config = dict(
    n_layer=11,
    n_experts=64,
    d_expert=96,
    balance_loss=0.00243,
    balance_bias=True,
    n_groups=4,
    shared_expert_gate=True,
    lr_router=0.000462,
    vocab_size=8192,
    norm='rmsnorm',
    batch_tokens=[65536, 131072, 196608],
    steps=4236,
)
Below are experts of layer 8 (counted from 0) of a mixture-of-experts language model. Rows are named router (the router's row for the expert), gate (a neuron's input weights, with its number), up (a neuron's input weights, with its number) and show model dimensions 0-127. Each number is 200 + 30 x the weight over its row's rms, rounded and kept within 0 to 999.
Before each expert's rows: a language model's description of what the expert responds to. This comes from a sample of Wikipedia text that the model never trained on.

# expert 48
Opening parentheses and quotation marks, especially before quoted speech or parenthetical qualifiers, like says: "I know, Independent (Hiranuma.
router,200,178,139,228,202,240,221,199,222,216,216,183,215,144,217,182,280,187,150,187,200,261,205,234,223,143,186,224,194,195,185,233,198,234,153,182,179,177,190,200,174,218,172,207,181,172,162,253,162,189,219,221,190,161,233,179,193,172,173,201,198,203,253,197,194,181,174,178,187,172,170,156,232,175,212,202,168,161,253,159,224,189,213,191,221,187,207,144,163,172,226,184,257,147,237,222,242,206,239,177,172,195,143,201,244,203,131,205,247,198,214,195,238,191,188,186,175,141,209,138,197,209,238,250,188,210,186,208
gate0,230,234,195,211,170,229,191,168,184,154,187,178,192,202,173,175,229,212,235,203,212,217,221,228,184,220,192,213,163,218,243,177,220,208,209,184,187,220,166,169,206,205,243,188,184,149,150,178,211,193,233,169,199,216,169,257,203,216,226,219,136,148,138,158,203,221,178,190,153,157,167,175,216,230,187,204,186,149,175,153,225,100,191,251,150,195,209,204,221,223,198,183,213,208,181,212,226,181,210,204,180,154,177,246,172,217,130,192,208,231,232,190,181,154,173,195,137,159,198,136,163,186,201,227,183,221,250,209
up0,179,223,212,262,194,230,227,214,215,203,177,188,193,186,196,142,250,232,216,202,221,219,207,219,204,183,197,242,201,241,228,192,209,217,211,217,230,258,186,148,205,189,258,206,167,178,143,237,229,207,168,142,210,237,188,244,176,190,194,208,164,208,157,194,186,227,201,183,163,164,208,152,233,181,190,178,210,192,212,184,210,112,215,272,166,176,188,200,202,227,216,174,238,205,191,208,244,209,195,157,187,148,171,279,179,231,141,186,222,193,245,233,228,160,198,227,157,182,177,143,198,189,157,219,181,214,238,212
gate1,197,199,167,185,206,225,232,166,220,162,176,167,203,141,222,198,230,161,186,189,183,206,184,199,266,174,149,193,222,205,236,138,204,199,181,206,196,163,168,213,179,199,188,164,185,168,217,261,203,243,208,235,199,157,242,146,167,196,103,208,181,246,235,178,206,190,244,185,162,203,177,180,151,206,184,251,132,195,194,228,185,182,219,171,159,184,220,200,225,146,212,207,214,213,246,191,258,180,229,203,137,225,180,184,185,189,174,168,174,202,226,166,236,156,183,222,165,183,217,171,203,237,213,199,201,144,220,216
up1,236,176,179,198,231,219,223,192,226,178,174,191,227,102,213,204,197,187,219,199,157,218,190,225,224,212,162,214,220,206,230,155,205,201,196,203,163,192,186,195,168,220,146,217,188,95,228,219,229,208,210,253,227,171,237,192,159,224,170,204,220,281,270,187,227,216,227,164,202,207,196,220,152,220,194,237,155,177,201,277,165,205,213,167,216,209,190,234,208,147,191,187,200,190,243,221,239,181,210,183,165,181,197,180,236,200,176,147,195,181,180,200,184,191,175,209,158,195,189,145,244,258,186,214,169,198,200,174
gate2,226,156,201,230,157,233,219,172,216,231,212,259,205,221,249,185,121,187,207,201,228,202,197,236,198,162,219,181,197,231,165,231,242,222,212,220,185,197,144,229,250,210,156,173,150,166,186,219,166,183,221,221,192,239,148,207,207,192,236,203,230,191,154,229,231,166,197,227,221,180,232,237,214,257,172,175,260,224,242,155,220,209,204,176,226,143,203,152,178,206,251,190,171,198,195,207,188,215,203,201,156,259,206,183,230,156,188,197,219,179,137,165,203,192,191,193,161,179,178,143,176,210,231,197,165,195,191,145
up2,200,165,159,239,189,254,209,168,237,185,157,255,276,232,202,200,135,228,155,188,210,170,189,217,224,200,175,173,222,189,139,245,247,171,251,249,204,225,165,198,207,212,169,220,193,167,176,179,205,165,225,235,193,228,197,183,173,176,215,191,246,152,160,210,201,137,176,221,190,177,201,184,240,219,209,194,248,208,212,170,215,216,192,190,236,142,212,156,202,214,229,174,180,213,207,256,194,215,178,177,126,223,226,164,209,197,177,226,230,188,155,148,211,212,180,172,193,142,216,165,170,221,209,224,196,204,169,169
gate3,189,155,213,190,181,218,243,161,249,182,212,164,200,283,211,157,212,147,160,191,211,184,196,218,188,187,217,227,170,169,158,264,210,191,230,243,169,210,227,171,200,218,229,241,244,167,182,245,212,173,159,184,249,179,215,208,207,201,178,224,238,158,188,236,188,180,211,254,177,221,175,192,240,230,220,165,241,205,216,156,188,220,219,165,219,199,179,178,171,188,235,163,192,176,172,196,201,202,196,113,187,224,173,180,197,140,207,198,240,221,205,171,238,226,192,182,180,132,196,147,197,219,209,239,220,220,154,147
up3,179,245,197,230,226,230,174,212,150,194,147,218,205,181,222,236,148,180,146,193,199,195,191,135,178,180,198,169,206,188,183,237,185,198,181,148,209,245,217,168,193,183,204,154,135,199,192,173,175,177,206,195,212,191,202,225,183,216,254,190,182,197,201,164,225,208,170,184,235,172,188,237,188,176,187,183,185,205,160,202,192,158,202,227,170,223,209,266,256,210,182,215,251,151,229,264,194,173,154,192,189,229,246,194,199,205,247,233,160,184,204,225,127,159,251,185,227,223,220,274,169,182,241,224,214,239,234,194
gate4,196,138,215,170,190,250,189,194,178,155,195,180,188,215,248,188,241,134,204,213,192,244,201,175,217,163,141,193,203,229,232,202,153,211,221,200,145,142,185,167,220,158,204,186,221,216,218,250,237,248,144,258,143,220,182,211,230,179,190,268,157,169,215,208,156,174,189,224,203,231,181,196,237,154,185,155,179,192,208,148,165,216,206,225,215,204,200,224,187,174,157,178,223,236,215,181,198,187,208,185,137,230,192,180,215,229,190,197,211,209,237,170,211,219,174,216,243,224,245,209,232,198,262,200,180,150,172,198
up4,145,220,161,152,230,169,170,211,232,242,134,195,242,232,189,188,213,226,155,192,208,145,160,203,166,243,278,228,184,214,199,185,230,232,167,227,194,191,212,217,186,243,171,188,246,202,193,214,223,197,195,191,259,184,196,231,217,197,199,168,206,232,202,204,218,193,210,248,172,177,176,155,153,167,197,210,206,206,186,153,210,211,194,130,209,165,257,180,204,146,238,201,204,189,213,210,223,222,207,177,255,226,117,206,242,172,229,188,198,171,171,206,223,203,205,151,199,201,174,229,183,204,183,186,261,227,165,259
gate5,252,178,148,222,247,228,171,141,268,213,273,143,211,194,191,193,192,230,172,162,213,184,209,159,218,187,186,257,245,176,195,187,187,253,214,195,256,179,201,166,199,178,200,162,192,220,208,228,162,159,216,204,197,189,196,175,165,149,215,190,203,219,200,192,168,211,235,220,242,226,167,165,201,167,228,168,260,234,201,155,200,181,224,259,223,169,222,203,204,218,247,209,265,171,185,205,158,208,245,197,230,184,231,175,227,213,219,200,259,213,180,204,249,167,187,197,231,192,236,195,244,203,151,204,203,244,198,197
up5,207,144,184,219,260,186,215,225,240,192,290,241,165,210,192,231,223,257,246,175,166,199,226,196,197,230,170,204,255,206,211,229,188,191,219,216,263,195,200,220,200,208,183,178,190,227,203,207,215,191,198,206,190,139,225,214,239,147,197,179,204,245,218,182,220,268,210,226,215,186,151,193,280,170,223,243,242,219,176,192,192,184,228,259,213,179,216,234,194,215,190,208,229,218,193,125,192,187,208,209,203,228,245,171,186,241,190,226,213,199,140,189,206,232,217,234,185,210,214,275,219,248,182,209,202,212,201,240
gate6,180,208,180,256,208,179,207,197,248,215,228,198,183,178,227,221,180,149,131,211,220,259,237,195,178,195,205,206,204,261,226,212,173,270,146,160,188,257,209,151,195,188,206,199,170,172,231,158,150,223,201,211,211,198,176,166,206,206,189,202,203,199,198,180,191,168,166,169,240,208,162,180,197,217,217,216,199,201,146,186,167,168,222,204,206,203,214,192,179,189,226,162,223,197,209,244,241,177,201,225,171,217,219,137,196,223,220,246,211,172,285,270,222,237,183,213,224,212,191,151,207,172,206,204,172,267,132,233
up6,159,215,180,226,238,194,248,202,164,225,208,212,203,199,196,181,226,251,167,163,221,195,176,161,150,237,168,204,158,249,208,173,194,237,172,204,206,237,230,225,191,170,206,218,184,183,193,167,218,245,227,201,153,176,247,181,212,241,171,218,195,166,175,157,198,182,188,166,176,160,140,182,198,193,181,239,230,243,233,176,224,140,235,208,165,211,161,219,187,167,164,208,197,172,222,231,220,192,203,232,138,188,164,227,246,236,195,190,223,192,200,230,226,256,214,165,195,219,183,132,203,208,206,229,173,295,146,202
gate7,188,208,216,228,198,267,179,188,221,172,174,186,241,245,192,221,251,230,195,236,229,210,202,184,192,161,200,176,202,218,221,196,272,182,168,212,246,207,182,174,211,182,212,222,165,255,216,238,183,175,158,180,215,181,221,218,170,166,197,184,167,202,213,197,198,175,173,259,226,235,173,202,241,190,175,229,144,195,135,197,181,195,204,234,245,165,164,247,220,230,221,221,250,165,223,179,210,241,234,233,147,155,148,210,222,223,183,208,177,168,208,200,208,212,235,213,155,148,204,263,183,258,180,245,184,211,146,230
up7,241,222,216,143,209,155,211,146,168,252,230,239,195,154,278,233,198,230,204,186,179,218,203,218,192,170,213,216,204,216,195,235,164,172,252,201,196,167,206,202,174,221,186,202,227,142,157,158,205,225,206,214,197,204,227,225,243,223,216,187,203,205,207,171,224,248,262,170,169,163,212,191,166,177,177,172,212,177,223,202,217,154,191,203,148,223,199,206,159,163,198,221,197,221,220,221,146,186,177,165,193,255,219,180,212,161,214,161,216,169,177,207,179,198,216,207,275,214,152,150,206,142,191,131,164,225,240,169

# expert 42
Dashes and newlines that begin infobox or taxobox fields (- Active:, - Species:), and title words like Lieutenant, Deputy, Genus.
router,205,180,172,169,207,200,186,200,250,187,217,220,173,201,230,171,229,163,148,202,234,241,220,235,241,161,194,224,184,187,195,190,276,237,224,203,229,169,218,190,213,246,171,255,168,208,170,203,140,203,214,225,189,163,235,176,214,212,231,193,221,288,227,196,214,237,167,204,187,151,191,166,238,201,192,177,231,199,231,141,179,229,194,166,208,176,208,248,196,231,199,149,213,170,219,236,201,211,282,211,183,209,169,232,240,274,152,201,203,200,212,246,206,249,188,177,214,180,235,174,221,213,227,216,166,204,194,151
gate0,211,204,184,210,215,215,199,224,190,176,245,226,239,172,208,217,253,189,224,241,222,199,204,211,245,184,192,146,215,165,174,164,227,237,245,169,220,212,196,158,129,176,204,228,233,212,148,177,152,171,232,189,251,186,206,205,233,242,244,172,223,247,254,193,191,160,166,218,184,158,211,193,212,267,222,208,260,215,194,173,217,181,156,218,213,195,214,179,214,199,228,200,183,213,208,158,221,181,136,225,167,182,256,175,200,141,243,193,210,170,203,205,274,243,247,190,185,239,233,205,153,197,231,222,228,192,220,196
up0,249,212,198,197,206,157,188,230,186,205,147,169,206,204,233,150,225,199,195,199,206,186,193,226,159,246,242,228,184,137,145,238,218,204,188,185,189,215,241,251,221,169,169,238,161,189,208,118,259,195,159,183,145,215,178,242,175,120,224,254,219,187,189,177,193,241,236,165,254,173,208,180,197,171,185,220,210,210,203,201,219,268,223,188,186,194,188,206,243,168,255,200,212,231,198,228,200,224,202,190,193,227,229,194,162,198,196,186,246,223,189,271,177,200,167,243,165,184,187,186,230,199,180,165,171,199,210,170
gate1,222,159,170,173,172,196,194,228,285,189,213,201,236,194,242,232,191,189,160,208,201,202,194,184,156,154,160,210,190,240,160,211,222,206,224,176,206,219,246,220,163,212,230,252,208,209,248,249,191,218,216,182,189,172,179,161,170,225,183,226,180,216,204,238,196,246,188,230,226,191,249,221,172,241,229,210,223,135,178,190,274,186,220,188,189,189,152,249,161,170,239,221,213,176,224,241,209,144,231,248,157,238,210,196,202,222,220,234,254,189,186,187,229,250,206,232,230,201,206,212,214,262,215,236,148,209,211,213
up1,233,161,227,202,165,204,186,173,228,143,203,155,185,236,173,233,235,169,173,174,201,156,174,170,213,188,177,176,216,186,175,195,289,147,198,167,198,194,191,215,200,210,194,203,218,146,208,212,191,180,198,197,170,208,245,120,242,236,120,231,202,175,235,216,200,219,202,237,187,156,195,231,173,197,184,174,186,194,180,169,210,235,140,202,198,200,178,217,171,195,240,178,224,169,220,200,238,200,228,206,214,213,192,214,192,223,215,125,209,206,263,250,168,196,276,215,201,216,166,173,189,206,173,212,172,150,226,261
gate2,211,213,205,197,245,173,165,165,254,216,185,201,196,177,243,222,223,193,174,212,207,209,197,214,255,172,206,187,199,211,237,232,250,230,187,159,188,185,204,222,225,262,179,186,126,186,168,147,229,241,231,145,237,218,212,183,233,178,238,191,165,227,267,104,194,199,168,229,189,177,180,185,242,180,176,212,202,219,221,194,190,205,198,206,177,203,191,183,149,176,130,134,194,191,167,178,251,193,229,236,161,246,168,225,173,183,237,192,192,210,229,210,212,197,201,188,162,233,196,264,188,224,195,218,175,229,219,242
up2,232,193,189,185,219,212,172,161,193,198,173,200,203,228,223,142,196,180,191,215,184,201,166,205,238,270,229,186,184,243,166,177,219,236,194,184,205,148,184,207,191,293,255,206,164,228,184,171,222,262,178,193,203,215,189,160,243,191,215,244,169,171,202,177,184,205,211,176,184,175,222,149,182,215,157,221,200,234,239,223,176,201,206,217,210,192,218,172,266,199,185,159,213,194,162,220,240,230,179,258,158,266,218,222,263,247,161,205,248,243,237,206,222,205,257,227,204,233,191,172,170,224,195,204,178,230,239,210
gate3,211,178,183,156,175,206,187,175,216,129,226,211,149,201,121,187,252,178,165,216,216,236,195,205,201,211,188,242,260,169,182,161,220,201,210,200,217,192,247,211,209,207,238,189,199,232,227,197,191,154,194,193,204,189,197,189,221,175,223,170,223,255,206,178,207,227,199,201,167,145,190,194,247,203,186,232,202,250,236,180,176,187,216,213,149,146,230,281,201,202,165,226,195,201,265,196,212,228,174,189,201,218,142,279,186,198,194,234,219,215,205,211,222,235,202,193,176,147,204,143,251,172,218,156,197,190,158,148
up3,201,162,191,218,256,165,252,242,210,194,159,144,180,149,196,120,121,215,155,231,239,192,223,167,190,178,178,186,223,228,283,207,196,268,248,203,206,185,225,185,243,191,206,227,175,265,235,219,165,173,207,195,200,219,213,184,174,199,200,215,145,222,166,231,250,169,230,220,254,183,151,192,180,187,180,186,195,213,193,203,211,139,182,205,151,207,228,200,210,206,190,263,183,220,235,166,222,204,167,229,178,204,175,233,197,169,196,208,237,198,227,191,201,191,166,182,202,245,191,224,200,201,207,181,209,172,171,171
gate4,203,200,241,226,141,239,238,189,204,222,187,198,198,210,198,225,196,198,211,209,241,205,181,220,205,218,236,224,224,200,190,168,210,239,163,140,203,204,209,202,225,218,163,163,180,212,208,262,178,170,182,236,164,191,209,226,216,200,260,233,208,194,202,177,242,201,208,287,189,143,220,207,213,194,194,150,144,185,244,175,170,255,233,243,186,123,271,236,217,221,180,152,150,183,186,209,185,201,230,148,164,220,173,198,235,153,152,221,163,186,177,212,159,175,196,162,207,184,198,182,174,206,227,222,181,239,165,171
up4,258,211,230,198,165,212,235,174,166,198,226,162,185,183,209,141,208,218,195,249,224,237,184,216,240,174,230,180,214,220,222,236,203,199,161,192,244,228,187,206,188,177,225,219,180,186,160,209,215,163,208,235,143,161,138,183,233,192,212,218,195,210,163,209,213,152,227,226,234,139,252,167,179,155,224,189,195,231,223,181,229,266,218,226,216,164,261,234,173,214,218,163,219,201,196,170,265,212,176,162,197,223,124,243,185,173,154,193,196,189,229,194,200,225,213,202,237,228,149,170,188,162,202,228,260,177,200,196
gate5,188,180,181,172,214,249,206,172,215,215,243,232,184,168,224,219,230,149,222,231,225,182,219,153,208,209,180,224,239,189,188,205,237,239,201,201,145,139,181,177,159,205,199,205,227,238,201,173,155,171,184,218,165,162,241,174,226,258,248,171,223,181,179,217,125,200,185,149,184,142,217,221,221,238,223,232,245,174,206,195,196,234,128,265,212,169,213,155,183,156,256,214,228,210,209,235,237,215,249,173,183,259,201,232,185,197,195,218,242,196,193,227,230,220,214,168,213,178,216,191,218,220,223,206,178,169,208,166
up5,207,211,213,185,215,293,185,196,165,216,180,218,205,214,201,234,166,200,176,192,168,199,171,204,247,236,202,151,161,173,209,204,219,234,230,169,212,202,226,201,179,192,152,203,236,230,173,219,175,213,226,178,258,193,153,211,209,191,187,249,252,252,196,205,163,178,200,167,199,225,192,233,187,173,220,160,222,235,214,191,193,164,149,201,236,187,213,153,215,168,239,179,214,256,204,155,193,213,222,210,181,228,222,180,175,198,154,127,170,192,211,169,257,211,232,208,214,215,130,235,211,228,183,242,194,202,202,95
gate6,181,149,179,148,228,193,178,131,175,155,188,191,218,257,224,221,236,163,215,183,200,244,245,185,225,164,205,198,217,167,172,251,179,189,234,227,216,202,230,271,182,193,200,243,230,253,208,171,165,254,222,217,222,176,241,149,225,217,250,211,195,206,171,198,180,205,200,197,159,158,168,153,226,203,148,153,239,163,182,190,219,221,236,260,169,180,206,193,226,205,188,205,227,182,225,154,169,209,160,181,189,147,134,246,246,194,206,187,183,188,193,211,176,216,185,236,179,194,168,210,154,224,183,205,221,215,218,195
up6,235,186,196,257,189,203,169,243,185,165,195,199,186,184,261,185,189,200,163,210,199,148,189,233,192,229,191,200,160,211,199,180,174,173,104,227,197,219,175,148,239,233,222,130,230,189,148,188,207,167,148,226,217,224,168,263,151,186,168,216,220,175,236,219,199,171,158,165,202,221,214,252,191,197,170,215,228,199,188,196,216,148,211,213,243,175,220,144,180,198,234,204,154,219,198,247,227,192,177,214,214,187,199,138,184,246,178,217,239,232,246,180,181,211,197,149,245,197,223,203,201,168,222,191,212,210,237,238
gate7,154,272,169,177,225,179,209,152,205,168,245,229,250,181,163,181,240,197,169,193,226,223,256,202,202,148,199,180,179,200,208,200,226,205,181,170,209,147,229,193,220,207,211,210,195,183,221,239,224,161,228,200,209,203,233,145,182,206,214,179,226,256,225,256,254,169,181,171,192,198,190,206,192,201,205,206,185,238,154,180,165,222,114,253,233,160,244,231,197,195,203,138,216,132,258,185,217,205,222,148,226,193,187,205,204,262,224,212,219,143,205,202,226,219,184,231,165,202,211,205,193,163,211,211,185,219,238,207
up7,194,196,234,192,211,217,215,211,180,231,196,237,236,205,223,170,231,218,186,224,209,206,156,200,164,185,204,186,224,191,172,201,191,252,203,154,167,251,230,170,196,179,216,167,229,187,202,163,199,196,265,250,240,155,142,220,159,195,185,142,188,225,166,212,209,218,200,218,194,237,183,229,257,192,132,147,272,173,157,215,197,211,186,209,166,194,170,167,216,210,194,196,213,213,194,211,161,230,207,232,226,237,194,132,174,192,113,151,143,199,212,176,229,145,209,207,228,195,215,222,245,181,207,215,195,148,244,201

# expert 33
Opening pieces of foreign, Latin or scientific names, often Romance, Slavic or Asian, such as Vi in violeta, Za, Ko, epi.
router,227,169,162,251,211,222,211,213,195,244,196,176,196,161,243,154,230,185,215,187,211,234,182,244,211,185,237,204,190,178,166,190,172,201,176,179,230,180,152,199,183,217,152,243,159,179,127,209,180,200,220,216,166,195,227,143,196,164,231,209,201,187,275,197,211,180,191,190,208,194,198,149,199,234,207,177,248,181,249,160,186,222,259,145,186,188,166,193,262,227,190,203,226,177,229,244,253,217,186,176,197,254,214,224,216,242,186,183,218,184,233,252,224,202,182,187,151,203,146,163,199,268,240,197,167,188,216,168
gate0,205,211,202,258,186,208,210,195,222,209,246,129,204,237,160,137,179,206,171,188,176,252,224,204,235,222,213,198,177,227,197,211,251,187,186,176,196,193,220,219,196,259,196,190,161,227,146,190,202,156,213,227,227,209,217,201,242,172,240,220,159,184,214,184,196,169,243,176,265,172,252,232,193,163,228,167,183,197,183,176,219,208,242,226,168,186,169,187,186,248,131,184,219,146,218,209,206,283,192,196,147,202,238,229,169,183,177,165,171,179,188,231,165,148,181,200,222,179,221,223,188,240,218,172,249,227,167,185
up0,217,168,185,275,151,153,203,129,214,238,202,190,186,226,122,155,162,163,168,194,213,217,195,187,220,219,205,184,170,236,187,202,237,242,209,198,220,206,191,206,183,231,218,168,153,199,175,200,201,219,205,256,182,137,190,192,173,161,185,191,197,195,205,180,191,205,197,171,235,171,244,243,163,188,239,153,184,213,191,179,187,159,214,228,191,218,161,166,187,240,152,231,253,143,188,225,203,277,182,254,165,205,212,229,165,245,211,179,217,228,167,202,210,160,223,189,188,195,216,227,188,194,267,179,218,233,178,176
gate1,177,188,200,251,243,201,219,245,179,200,191,204,218,196,228,223,210,218,154,140,197,172,213,222,167,177,223,205,252,155,161,149,179,198,232,202,196,191,196,215,214,148,167,172,196,185,232,159,182,262,159,212,210,222,158,242,211,183,231,163,230,181,224,168,248,171,185,184,180,172,127,188,224,191,241,181,192,244,211,184,227,191,189,150,196,241,220,187,222,233,197,172,143,181,180,204,194,176,255,168,136,225,174,234,209,195,209,177,228,244,186,226,244,203,198,223,203,176,178,233,242,187,229,129,236,189,153,249
up1,165,195,153,200,208,169,175,244,157,194,218,227,207,193,184,214,198,180,145,153,207,138,204,234,202,154,241,221,271,169,146,139,158,164,255,208,198,179,166,215,196,177,182,202,162,209,231,216,218,251,170,199,149,216,174,254,192,192,227,178,239,184,220,205,222,187,223,167,218,186,178,133,196,193,244,207,183,246,226,196,261,194,195,185,177,248,219,191,204,201,181,208,181,186,191,207,213,234,244,173,156,278,169,208,200,211,185,231,234,235,174,203,282,188,204,220,213,177,167,194,210,187,246,165,206,194,197,196
gate2,220,144,182,252,186,217,240,291,227,215,235,192,190,165,206,181,168,171,227,117,182,194,173,165,169,183,212,200,207,190,181,166,239,217,169,192,208,163,192,222,200,190,217,196,188,171,180,194,194,191,234,190,172,150,237,202,198,189,233,207,188,164,239,196,189,144,152,284,212,172,184,170,238,206,214,151,188,166,196,195,194,170,203,186,165,229,144,242,194,198,191,214,197,169,162,150,194,223,201,204,217,192,229,265,194,249,200,247,207,213,159,212,229,209,144,186,256,230,195,240,224,246,179,150,196,229,204,208
up2,273,207,229,206,203,185,182,160,130,251,168,179,198,211,189,267,211,171,227,200,218,242,242,199,203,160,196,200,223,251,215,258,190,233,261,176,199,258,175,189,211,222,205,208,210,214,230,207,232,145,208,203,203,245,198,194,186,222,164,206,167,155,181,224,168,210,192,218,146,188,201,215,139,153,246,241,197,198,206,183,238,171,194,195,218,237,246,187,191,197,162,217,183,224,176,228,166,247,273,209,195,246,159,209,239,148,181,152,185,193,186,208,202,211,202,155,232,173,219,209,213,204,206,253,245,177,192,194
gate3,213,221,211,212,222,194,224,171,215,213,190,190,203,175,261,175,207,253,186,206,219,190,190,193,215,188,213,208,186,185,160,212,216,173,139,195,213,178,188,191,94,174,225,179,165,231,214,194,238,190,168,226,190,205,172,244,227,239,192,196,196,206,219,172,215,176,129,200,129,228,248,199,195,229,166,183,202,148,181,181,171,229,237,207,234,173,190,176,256,229,229,190,132,173,207,204,236,207,196,163,205,167,134,181,190,161,212,155,186,166,182,210,190,217,195,203,210,157,171,209,156,208,181,245,96,174,206,176
up3,247,242,180,249,179,275,229,202,234,200,167,199,179,177,218,207,234,170,178,163,175,204,214,233,254,207,261,154,186,188,217,223,193,146,221,198,213,193,182,172,130,189,243,195,244,242,212,193,202,165,204,237,196,248,173,128,174,231,217,220,177,170,204,207,172,224,175,197,214,217,218,204,179,199,223,200,252,168,190,201,136,183,133,154,205,202,212,244,122,210,182,247,208,184,206,214,184,230,193,234,193,188,181,208,214,240,206,202,142,186,176,181,183,199,153,256,164,152,188,230,202,210,201,198,197,162,220,176
gate4,275,185,179,203,230,220,235,206,171,180,191,185,205,177,225,197,247,219,213,194,210,211,202,212,139,203,279,240,191,208,192,204,166,206,156,171,154,206,236,146,157,199,201,240,178,208,155,187,157,146,256,223,157,177,181,199,164,198,206,236,229,252,205,184,173,226,201,154,206,229,240,193,213,256,209,165,212,206,269,158,181,190,220,193,189,190,152,227,186,183,183,147,190,206,169,202,174,160,164,229,213,251,216,229,199,222,204,175,184,174,253,230,193,227,174,189,179,174,163,160,215,234,134,178,152,203,204,193
up4,145,272,212,185,161,195,167,200,163,204,232,198,215,155,173,162,194,217,254,204,258,179,208,259,216,208,193,213,224,231,231,195,190,199,196,217,236,195,194,201,180,206,175,189,155,233,189,187,229,138,176,202,208,222,171,199,188,270,183,219,186,214,215,172,175,245,216,201,230,187,147,205,290,135,229,202,219,143,179,201,191,178,213,210,204,184,259,194,179,180,203,214,159,262,166,200,181,207,232,212,192,215,213,201,183,204,178,201,202,236,168,188,179,216,258,246,171,206,279,214,211,224,199,257,229,184,174,244
gate5,202,145,165,260,232,245,208,185,155,229,272,186,226,182,207,165,177,162,195,197,206,222,178,195,197,195,185,229,191,236,230,151,186,232,224,172,155,200,213,174,176,215,229,175,151,180,178,211,172,188,196,238,188,210,202,182,174,193,208,244,166,228,246,211,225,160,213,182,196,189,176,207,174,184,217,182,167,172,193,278,232,220,241,183,196,224,179,134,167,165,219,134,215,202,230,246,272,156,195,194,171,223,161,177,223,179,189,173,202,154,214,236,264,172,213,202,165,183,181,205,189,222,255,239,197,183,161,236
up5,216,185,179,170,247,204,252,203,185,309,237,201,202,175,185,148,166,206,218,224,168,168,157,255,161,191,199,181,209,279,194,232,193,203,225,200,187,263,198,144,211,157,193,229,214,186,168,160,173,221,239,186,194,222,204,197,139,241,227,185,205,199,224,258,241,167,227,204,166,176,178,202,180,197,169,178,132,216,181,215,214,179,170,194,217,216,194,182,173,176,201,188,214,165,198,251,199,177,195,200,185,212,173,196,227,168,145,202,223,192,292,257,169,183,200,198,200,224,193,188,201,231,180,212,178,209,175,229
gate6,190,196,171,180,166,252,195,197,174,157,202,172,179,224,244,187,172,176,172,206,201,216,173,225,190,234,229,203,193,220,207,192,257,228,154,190,187,185,217,241,152,184,194,247,200,185,267,234,149,211,209,210,212,166,186,181,155,205,204,249,200,196,191,191,168,187,183,163,240,212,216,174,205,157,225,192,190,188,245,162,178,197,196,142,181,226,289,183,167,223,217,200,240,235,240,191,263,160,142,199,198,228,138,188,251,182,220,198,179,271,216,184,220,202,206,138,153,220,227,173,221,163,196,213,202,171,232,157
up6,153,207,230,187,178,240,183,158,174,251,225,194,210,237,199,170,182,173,188,186,188,202,187,180,195,239,223,181,182,228,193,217,232,182,177,155,143,179,217,236,141,200,177,236,210,227,270,228,180,244,177,192,181,200,189,246,162,193,252,241,232,203,212,180,185,207,210,165,243,184,234,187,165,154,193,212,209,208,218,174,215,201,219,131,195,222,230,136,180,206,166,208,172,251,250,213,213,179,192,192,191,229,158,150,258,184,201,167,163,263,219,219,212,188,210,183,134,244,199,203,226,200,186,174,268,162,238,188
gate7,162,181,142,156,192,195,207,200,154,250,210,175,144,160,201,134,236,227,211,190,216,205,214,193,241,227,187,206,237,179,188,217,200,189,149,187,174,207,153,166,199,230,203,250,230,203,221,215,224,194,203,213,248,224,232,241,232,136,226,220,213,247,269,188,213,195,239,174,187,201,236,190,190,200,190,209,189,149,227,171,236,178,175,194,207,233,157,235,219,197,159,182,147,164,165,196,208,218,164,209,242,199,215,186,169,231,216,171,262,161,248,206,142,176,204,151,180,248,221,160,195,172,190,187,211,233,173,156
up7,208,215,253,210,173,162,164,194,224,200,223,193,226,194,176,181,209,209,231,149,238,220,208,263,155,202,260,197,131,171,188,168,176,225,166,230,252,155,235,233,199,220,189,196,136,186,193,172,197,206,196,196,162,152,190,211,192,225,170,162,187,237,153,187,180,251,150,237,133,225,156,239,275,199,238,209,218,194,250,269,179,219,146,217,181,203,192,216,187,241,190,228,195,222,205,178,128,246,222,183,186,198,218,224,236,171,214,216,193,192,171,176,169,206,200,183,184,211,190,222,206,234,187,202,193,183,230,209